Weights of a small mixture-of-experts language model, trained from scratch on English Wikipedia.
Size: 10 layers, width 256, vocabulary 8233, 21M parameters.
Experts: 16 experts in each of 10 layers, 2 picks a token, a softmax router.
Training: 289M tokens, 8829 steps.
Below are experts of layer 6 (counted from 0) of a mixture-of-experts language model. Rows are named router (the router's row for the expert), gate (a neuron's input weights, with its number), up (a neuron's input weights, with its number), down (a neuron's output weights, with its number) and show model dimensions 0-255. Each number is 128 + 24 x the weight over its row's rms, rounded and kept within 0 to 255. Numbers have three digits each.
After each expert's rows: "comes before" lists some tokens at least twice as common just after its tokens as in all text. This comes from a sample of Wikipedia text that the model never trained on. Tokens count by the router's weight.

# expert 9
router:135133130147123158122155117121141099104136125121181181153138096070145137154141155149104165048119131113131107120133109151160143156112169122127131133105151135092148093108113140112132090147093098132151108119143072118085153138143133087138132157100068116155084127153118161152141083146100147135119121140121106153105139093077077130180067108166173109128103143116156132115103133131138112115103177092127135149134121104139154101171138096134141126142107124139124169147146135097097119109135123150100133084147102152095132133104132151142155098132128156133139100081103134134112119123128131125112157120138112141120150135114108133134110055126135166155144146158091138143137136132122116130059128139159146156114117080123131155134132115161157099120153107120129131118145113138113150104162119
gate4:136189085121115112145158118148146099157141108181176124118099121116113177103125128143100162141111148098120116142133124111131120145082136095113161137143144153160136116179121166155170143132128120165132146174156085098099114133103127124151123130139116128118109098117128081126154094124094085107145107176188131130127170151115135135178118095111092126150163124143113106138126156100097129114134109114108158113141125102103107160131142144119111121106146121100112198134108083097116118127122107196125132131143178146187140102102118100156128121149146112126161130142125091147145136160124146098113163136105128135134133151145172150146111083101106154130133114123127136136127166154125127100147143083150119191139128100128134148148098120119154103127135118106118107115081154152112163162141128
up4:123152118093127112181154123108104164140123131169132129121103137108130163111133157128146175121142124147132127140137105092121144128109171109126182118135176164159118128159106131124152134169086124160120141167132083132140126111094137108148142140092117137105170120105110133144169131081127113155111131151171177120125139144076135151149152090117120112123117098097104103100134119115075135146133157134109155146161133114144160161130153111105119110111148093127140186072140085135116139100104141186116122150118144163119169161116127156171108143156125091121156155150121133115116106144092142126117167165125118156171106132152173152138117112088124105147127110115111096166133103167148118079149135078127153132123151121121123156097125107115123146127175126122148128144126133156113179162085133
down4:126144144106122127123152122119122137119145140073102116075121108118148123123050159147113152099153139153127103106150122157169169163123122162140130113093153116180139126136129153121121119161067085094087126080105101156129128117106117125116117082153109121158090174157100098112112104135139147125185127105121120149094149152151111134115136165111106146155142116150125131140132119146121157090151144136100147132091121141128136096138135138109169144112169114103091128144125157155157117182122078159151161109167150133144135133111126098154115143156131140088096123098107127110124095161133149122183141143105132148157065139141109141123121135158124119148176116152158111095100140108137173135125090062118104126119135140156125139130137120149119155120134140121117090141126149141113122160150075
comes before: "0", "20", "1", "19", "2", "–"

# expert 12
router:092116130141121101124071116124127131144160187074114147118119102131137132151140107069113146120103137178133142128090095155148103134100165112147149140123128104076136108125144145112204115170119153127126125157148125144124156168131137127116180188123097126129148117129145141154119108151112103103100128140138126162138145103113112140140131096146123137122138136141132135170110125148138076130106162107145110147113129081165141109161146151109108114108103147150145149117130103117135117122159146157140144116161135137122134160114125133187111149147176168147120133134190153144123107159150134122100117102130116132139143096087125163139109088149132129163113165120090140120156129118103113139033089093151130140147100111127145116136131114154097109127127091127128132094110092126176136100134176
gate8:111148154127131122127097133158103126146171138151096090108133115101183117157129094124146095082132109169144148129112132141129098143091185107100105120152130110110129134149102143121132138107122120111163110148161154141167063129138156165156183148101104142124097151129114144123123140099150131104149140131159157126113100128108106121108186145109130118165116136143166142127094066162124142110136115096199178077151140113101109100107116091103094157149131146123158158121127123130131126119153059110113110106139152106125089154103122125145127113106122125143140168159123139137102134118146160107071128099153095099145156090097093115135138129123136113180131159122145165120128157153142111093133137117147131088130106124136113137123150139135131130151095097142146101126086135182124113132145158
up8:089137131171120179127097085087137151132118111115088164163141113111169103173143102102177094067104111141142135098142139121101071123101148135137086087149121131124176129115131086149149142106163071117128160120138133124169101148084131116126124156090111088124092162153149153111133137098172142147137128116160121124173094121125111142160133142118105135154133131114114137049129121159132110123094100104151164140138132134120141149116077139134159142128104141124134149110112131126123136100108070107148112128110129111138129135145109137118173150114150114131112122153101119058116138112096114140114134144142088116146133099155110133107128107156105118183176154103153100143120129168163107095147124132117144103136118147093132126153121157142146166152103139138133111154162141131134139139106131
down8:159147136140153130161134108129130131141130109101107121125099121110117139156059121098145099149129099153120140079133101138127111141106162134135134121110101120105099142134116108127132149164150136112136123108134101111094127109127149143117132129130150115139110148107081162129155189132115082148122150135136125121140110148173119147093119151130142155102175134151164104126141118143110122119150138125129125087116168134114108147148129147109130098155108127128120065068112127142138127103143157104104149134180154148148118187101167120095099181112127129108123187162113135133142181082136126166120123149109137151132132101090152123097137135113132129144163131072170133128113161083179126089080173133145110089107094172137124124123173100160154121109085157125124168129151116135089158139115152
comes before: ",", " and", " of", ".\n\n", " in", "\n"

# expert 8
router:076153107130121130160103127158119087151126127106133137123107116146101133122145157164135077123124180136154142126173107166141112145112141127123084135126154104097171125096175119157125102158079159174119110126167118170132153151133172141106151147136116086146097138166149167106136102138117148080089101142131110156081135095108114120136118123150120109157115138163114093144119149151101137129099128070154102175123109124170156095157142107127123116141126121150131141099170110104142156127150159131171117098098130122106168123095122130177161126138136122140122114136151155114087122114127093106119148107141110140122053080106109098127132076112101147127146127124108135171149140143081123142136128104119143112176120116098128158141098097150123095103133115157111131155115128121141131123109158
gate8:122098149141111141124112122128119122156084107167190139109161128123172113111128137106131144108146133125129119116135152109117096130138100087160149105111156123133176108129104119153147152131110150141101122134150100185136158131165132127119110144117098144140138112105114130166128118122144210130143140126118123158125125125130078133151113112161102146093133094155112146122121158096115112120120089086132119162098161125137132146144110099106140183097097121137133119114157117128102157145157130099148163128160092107118121126140109147117130122149082092109148162149143129097102110079138086115136146154136091110118133139154097150121141124097088097147101132087087132124128187096140125169154161140168162120116113104110102169150070103133095064079138123142124149130142131137141073116075127
up8:140117133102118149146152125172138135126146102146136095138163132092117122101127102151119117160116093157128147087148112108117147128086130128138177107108107114051100105141091107112121098137142108123140133121126157116114161181113089136150130117131081164128129152127107144151122183169097122126149115131125112136133172083142157133149153139111109137105156143130129103201161130128153126149171111087129134146110093087156117138088115097150145138110137123101087135133140126113114168119122127114141134134128134093135142155156104096092132138080114129119147116098118173113124141102122094090106098102150170108108170154134118144105113111144166133139076170174094101123106117130118141118131114099101081170104147098133120136151184175150136123113151138102161147123099161154108167122139119
down8:126151089128098144134150082153130098157083137111103155184128154113125124156115128174165160135108112148109124121104176176117087184129110145180132151113108094105113165139122097104146123171172066134137138121123119106132166083164133129139144102094175142144115121119121155094128115112145153152096118123110155183126100139098118109133131140143137134175111141158128150142110135118122134112099150130134111089146132121125111118124177081134143123144155119132160134134129171146130168113148135139111133136174134144128123127158104084174117116073130106126089097110162085105124123113148103141126115151119112101127148167138137146105105102133124136118088111111124113113161133132075123098122120114147115117154165097143124126144129138106161101133080085102135141101113143056140133116096149
comes before: " ", " (", "\n", "\"", ")", " \""

# expert 15
router:118111147167131170149144155087106098135166109091169125174173119090147095177157164123104124098129173125160108108121120123149118176099132109108094134140138113103125139123156148140146093096112117157141127143125122146106134146143141113102125138119132109142100159133160132155139083126106163080102123148130093143100141117098098130167095128150173107155096130127160094154113154160080090148109155124129110113146105134117135112155158115140113097154114145145160158144139136119119151108152161201139105110114068150126135152112113149147140113127142163141170118099164185079100112109136139103118168092138118152115127097088113141133116130096094171117130132136144162155154151139094135146118112095131138148127125115105143170110123107157148099100151124122143111103142106122096144118148173
gate1:104185114116114126176119099071149120081124097138116116145153121138125139163120150112134151076139110137126111127108121136132112121141111121168119117113112144066110143138182158122124129149117172158121124135112098094121139149158173108118142117145117111148120125138068174117095110163108124125127126130160118128148104133141138163150129131148128130136110092125120084142102126123126094105071153160116127126149120122165107147134110115094180131096124122103135139148139124115146136105139178140112118122117131087090060145141131168133139140094104093148121135100135196115132148152168117148074147104117134126103145104108161152107108121129116125138127135110168118127142172126084181106167183135126116166157088130160130111117144125144141128146184131086107115161069143130126146154119130
up1:150117151142140112074163122138133147110174121126127094154129140133112136114134098119106060141103122167142142118126122144117161099119102101118145132139117127152186118133115112143101123136115092127159128112132150112142075111137102159168129125064123121141137129109140086143119127134102149139169091138087170109126110139119126155101122137115078169108143129130152170145155119105120140106155180107127079144143135095105116116125130113144062122119104111102110095144156107122106155123134083073131165119117109159161168145095126127105127129118110125118108141121103079163127116175117116104094104099190125127113101161169110167131171066124162096102117132166119120123114115154127164110138095121157136095115129112116142116127121109128111140125090184170111122093151124128131154110150126
down1:116147139178078117120076141112132139155178157174102151123110106141159120118198136133111155122151147122117144139114124129137102146095181141137132109094136097146170144097097131141151130145150117106136144106124133136173121105096130151134179149120127142140113130135137143126102073145148164138135108135129129152157098107117103132136126110145110093174130117102120153074131128103156078154146131116197122154105117091165151119167099118180125149105135133105132137137141118134116112152135154114129153095136119181140142138124149112127127113113128125148141112110134074166122076089128131073108139110127145098092138150113113160161140145130091126160129162154122094149091130122093148125129101095086152133129104155132114116117094146150135166111119110115181189101106118129168143128109149
comes before: ",", " of", "20", "19", "|", " was"

# expert 1
router:124089131138139128140149132096097121168121142087128165131153112100124098145145141079123111146154164127160116105111091141114107141119162103121131154106122119103158122108150138159132114137114092134130125126171112164129124143155123121094127134100113103155122167163148125154143108119100175109121135166168121135089152129070091136131113118119138092121105156150143076163106159129107103124106155111163110149194081130131143123123124115151098136130127149169141131113174100130096140122113123169159117096151096139099139147106094130155140086112143158147187112104141143097118100179142142118102146127195104159125118077122112125159095148079102159112124122155106141161146156145107080128128124116134132125147118094109156165145091090151160101111144132103145114127172098138115152100137135
gate8:106133132118150114129126147105137116109166112148137137107145105130111157140145160135115102161107153136101149093146131148110103141115192092149121083119116148120134121100184114182148164057177126132120100129109133114114127101094110161127148126114078159140135177165137171096143108152124162099122140121120137116104107113119122172128162135112120153121158120158081069137130147132089086172119161112125144142125123154095123072100137182100132142126085115094142110122116151129130099132090118148144159122124142101128085142139145150141090152131171161125126117127076145137127149103157155177105118165154140141138138112126086127144096132125117130137100122128115091181126147135100087137133094145102154108150153121154128119174133107106135124149122127158111115096147145132105164089128144
up8:098142122132151155111157086162116140106193125138135089097135113141095126122102177148129177195128146157117116092156121106103095115134179128157098124116083133120118125135144074130130153073158138146134126119129110108115141125133103143123154124149084150161115151135155186129162086134130127103096162100111105150187073112139126130130157129123135118129173123111106082122148128121125106138127158085143130137147128103169074086116127147146143133089104106143140117123121167103154106139112149145111167158154136150085131111166171125115121172160134129121148121099096116131148143090139150142149129184163114136094171134123123118151081136148111142112097147120093146106112132163129139136115079127132141119145122112135112133109130124111094114131173098145168120115156102110115122140119141
down8:113102148148161142127100109098123112114138144104128123185119121136090106140061147135147080127094122115113143132118149164121126126110145119140115110136131107133115119146151102129141142107122122164133115102129130147156131112146152141174110145140068134120116133145177132085099207112119107166096151097127145106150117105140149109090159130089103110110105168106079107105123146164100127149181126145132161134119148153106138124088100142157073119108159161117110081117144143130118122150072144117122136132115133108138112111119150132129067097129138115138112135113108153144145132146083129176128086152144163149150125134097140127090151139125146110106129097136162175140128149120071074107140102150081080134094076122168115153131151114127119138147127092103109131102138139129139105143120146
comes before: " ", "-", "19", "20", " and", "\n"

# expert 0
router:084093173136140150131125121138101092137120151116136110149123090142164103169126113109119155127149140154173116131163135131156097152109125102135099172124132117109143105101128189119148128120103101123148120160141136144109130150147149122117133179098143115132112116129120133131165113155098161095132098154129117123086136091087135144147149107134176116154114139131126085167108169164073100147121153091158101136173101074157135107141125130125110084144108131145126115143135089134144141125146142137179076128144114161116160121083110137127124069104140130142146120108135159103124125148147140091134132086128104154098153127124138155168082134099071119129091136156116144139158143153099124163186114102128150153129123123097150155130110141154157118110147105171159115138137095156093147083127140
gate8:117129099105118136134121140132066125118158106136139128116087114155131129110132125150104118152135105125117110148101168181088134119147102143116116107154100180167166169149101150107105104120095146141147148128133108149082101157098112198093097144108139149148081168115102126103162131128133183095107108144146131129127127130113170112146153139161106131142124088136109106107102140079135105148143125118167138188123137136099125105092125142115142133108127128194163136115113109145105091148122153111116097133117102162104167108097115183101127118146145156100129131137116105125141172124116149072089089115150090129108132087121131174149149141098124140082092135105103127154119152121106160116138164145114161148128113108109094152109106099131117133124141118134090138113169112133129121113085122
up8:107135159078197118119116145102114158144139126137134140057147129151096115110138127127124140106127099116092155150134172105162142081115124104129085076129123116154139096095134125127143100132141140100119128119075163172131123126155174096124157094126143098126134106129129119110104179102092127151098113135092129166137119128146100176115170125152169148131126147132141113183086098113129151161155134114120121171078122127137091127116128112143138072085129154125143124079154133129121158103116121126133171119160169143155148122109155125114168162123126118163095122160128145150130125158108107154137140116140139120125107097137138115146109111051128116098144154134144084125139161136112163102139148132122114077113101145121118155172135129141150124088129138129120131145127158153144093095144113
down8:122107122126047093120096169130101122106117120129111126140100120129118146116175142109123139151135126116165132103121120123132133121131121120081088139163168090084119103140112095126123135119134112113119073134148129113107107148134138167131149136152147095129108197157131157088090139112154143124142110125131118176120132135128106138156161133146098109134140163137126121182143136118112145152088155120097105114090137123126137108098155098146167099144137136132099092124120146147156180082130167094138135148096117141090154151113099110137157128112131091135123110170118080140125157147077115081168154146126139140131111098131131101103075127140113111152142159114131121146163112138103132136134123150112152058167126148147137155114129161134165141156073148135091178124085112098117118132160146
comes before: " the", " The", "==", " was", " a", " he"

# expert 7
router:116168121107155106089171127153149086124119136114133136215154102042128123113177121129121129093133143153117123074107097135121143155106136135162126136135145112121150138117139139105123122114116108132108092152128121161091177148141137114122160131074122113152092143153131150122141096168146145112120088152129110124148175113126131134136078145129179082116086162169099119126105114134136123148083139143117129155140136134128162094139118124131093108144099141128132120184175117098060166096147126138133129096131126147121143120115109137112182119113128126144143116130160117112107103082144136138105125107101139131100118095116152101165108067100123119138102142161149157138150125137099106132089116117171106125165132131100114135156109138133120125131140122111110148110162098137173145099112153
gate8:159145110128112099099167132098141129106110100132100137138117079191121121130124172109172167139154129159170125110162132095089099171148163139144123146165132147133181128102132129114109132090113092077184100144165085129081139150148112117121156097139143177109158116119121138161102111134146158122138127134149099127105164117120099087168084130134142135126113141157113147099145095092139136123106141120083151139135134129144147140112100179118094143153114128171138102163117118086135175129111114126140150125147127140097142093125128136134155104131083132092127092153102091152145148115147108164140124138112116113085130107137142156139113093120106153134107138082145115104135105112110120152136171156133127145150116096100099180117121139156121125103099102107138114131144127105174106139106078
up8:121094150120139147149098108122112143134130154150103100145092129115117096169139097126113121087151131089142117131133132106150126153134116070122086151134125095109105110165110124090165138181146136114131175142105143125146153141160135134136141111149133100121136140123137094149122105121170183130150112117111148142105160134121122139133122090143115177116126139141133133077135128131140125090156165106115103122162123146116154177169125126178116125125116138084096075162119133142111102122157129145147139150186123136102116118175122118121145134075140123102165123121142114140117097156135109146154116122135195129137109134116150108098130106110131140112113139174125194166108156108114142123193136102135102071121072148117176105185111137118117152100124146108154149152125118100166124110167114
down8:105098122130165117084121098108129087139132103107152100152125172161109125155115151096139127145108153146111141126161105106103112087141169118109126119134106112110111093086160112154132136139114097192141089117108097093187195095137115119102097123120106115119113109133144146163124142147127138144176084155112139136103110117119112112088128119138137078105106077133108140144130171115070127142149125152141117130129111110157125146110140144147130106122151135169167127116114135127134097121121127148126167110167117106151104108158134112160075156128175108152142132159130065136137091142159132155116107131123127113103169112094161149127131162145143082160161135100103158123133076112074138175167132147134103156111085123101095149131117119138140107125146119127138124096162145135140113113125135
comes before: " |", ":", "|", " |\n", "-", ";"

# expert 3
router:103083159128145088122168143101157104184140106086158151169213108092178109136150154110135139111159140154180093116160123128136110163127128100134132171120147110156154145100142169081126111150121055140158096140152120122111157141150147122084122129124133110167146162130118160158121121163100156092117119130156090164102135083114102133133106127156168109132113137138110092133096123129112107148133121125161091154124116101137150117132120104144093109130118142130132132147120100125109138105135127162147114121153101139104162135125110140151137113072166170153138104088114139083090097149147159121121158121146127154113121112115111136131111105112115150103126145152120155138152139156089093149142104111170169134126129100101160151136118126170110105112123124128133128153141105158097133124163151
gate8:116108148088099141106126166136152149128111151087085118131132128153151134163125135121143129148158152103114150148140137135095132159132120129109154104164131085120170106109116136111110115124150118153146068098119086142165168138171193109143095110125131158146164099132139125134151098132121150148143141118128165143178150146151139106154160173146175078084127137108150110100146152095170072115148156137134100174107135133124137140119143183131157097147134143106126158133080098145144151134119155123140141115134121115114110105176106135140139123085147164164115152127131134122144170122136147137114167103171088094111141107153100137117085122130149113105102128113104158119148154122090167150094118097118164142141160129138149134141152161137084134119096117145152125136087112164157086128144127
up8:140178087122151123136129074144106132134126134128130138084100172122130133107144126103099130155121119138156093171117119115166122127112148160127124112103135125091100140185115105111151123103071104134104147144128162123100109136118102153117182112137141135104096135113155132138170142098116115119100132134147111140074129154111099119123103113130076132139116152136099095162137051140108130164150113122104167081147118131136098105139106130139112137107135128153134125124169150086149164108150097136089104155096158108130120139151139159076134140191129093120134105115128119142116095119145118118129129173111161174192114117127143084132111142098101103160165154134107146146152125098143096129147109149109104124137106152113104143103139095090166094172114131124122112118131124103102173154098149
down8:093124142114120127135122107138159129109113137136132145154143132154146131119166097176158154082119142108159133125099179176167142130131119109096085110127128153127129097073123138171182120173106115102121119136147103106077135118119121130148145149101099126117126125136136175144142074156140136112111089152094126138124127123112157139114175101157122125149133144144118116141135159125111138120083131141154122124151103118149101119130120091134102133142139173165131144133080135103125114083107109118134137093176149128134116107134052143110139153124151116126123114126163166129060153151131125119108102111130150143082132153131094129119114115162142183127126166164174116162139141137082156121070141145167111115079109143134130143148134124130124078119127123135151151090120144131179118116176091
comes before: " ", " |", " (", " –", " The", " K"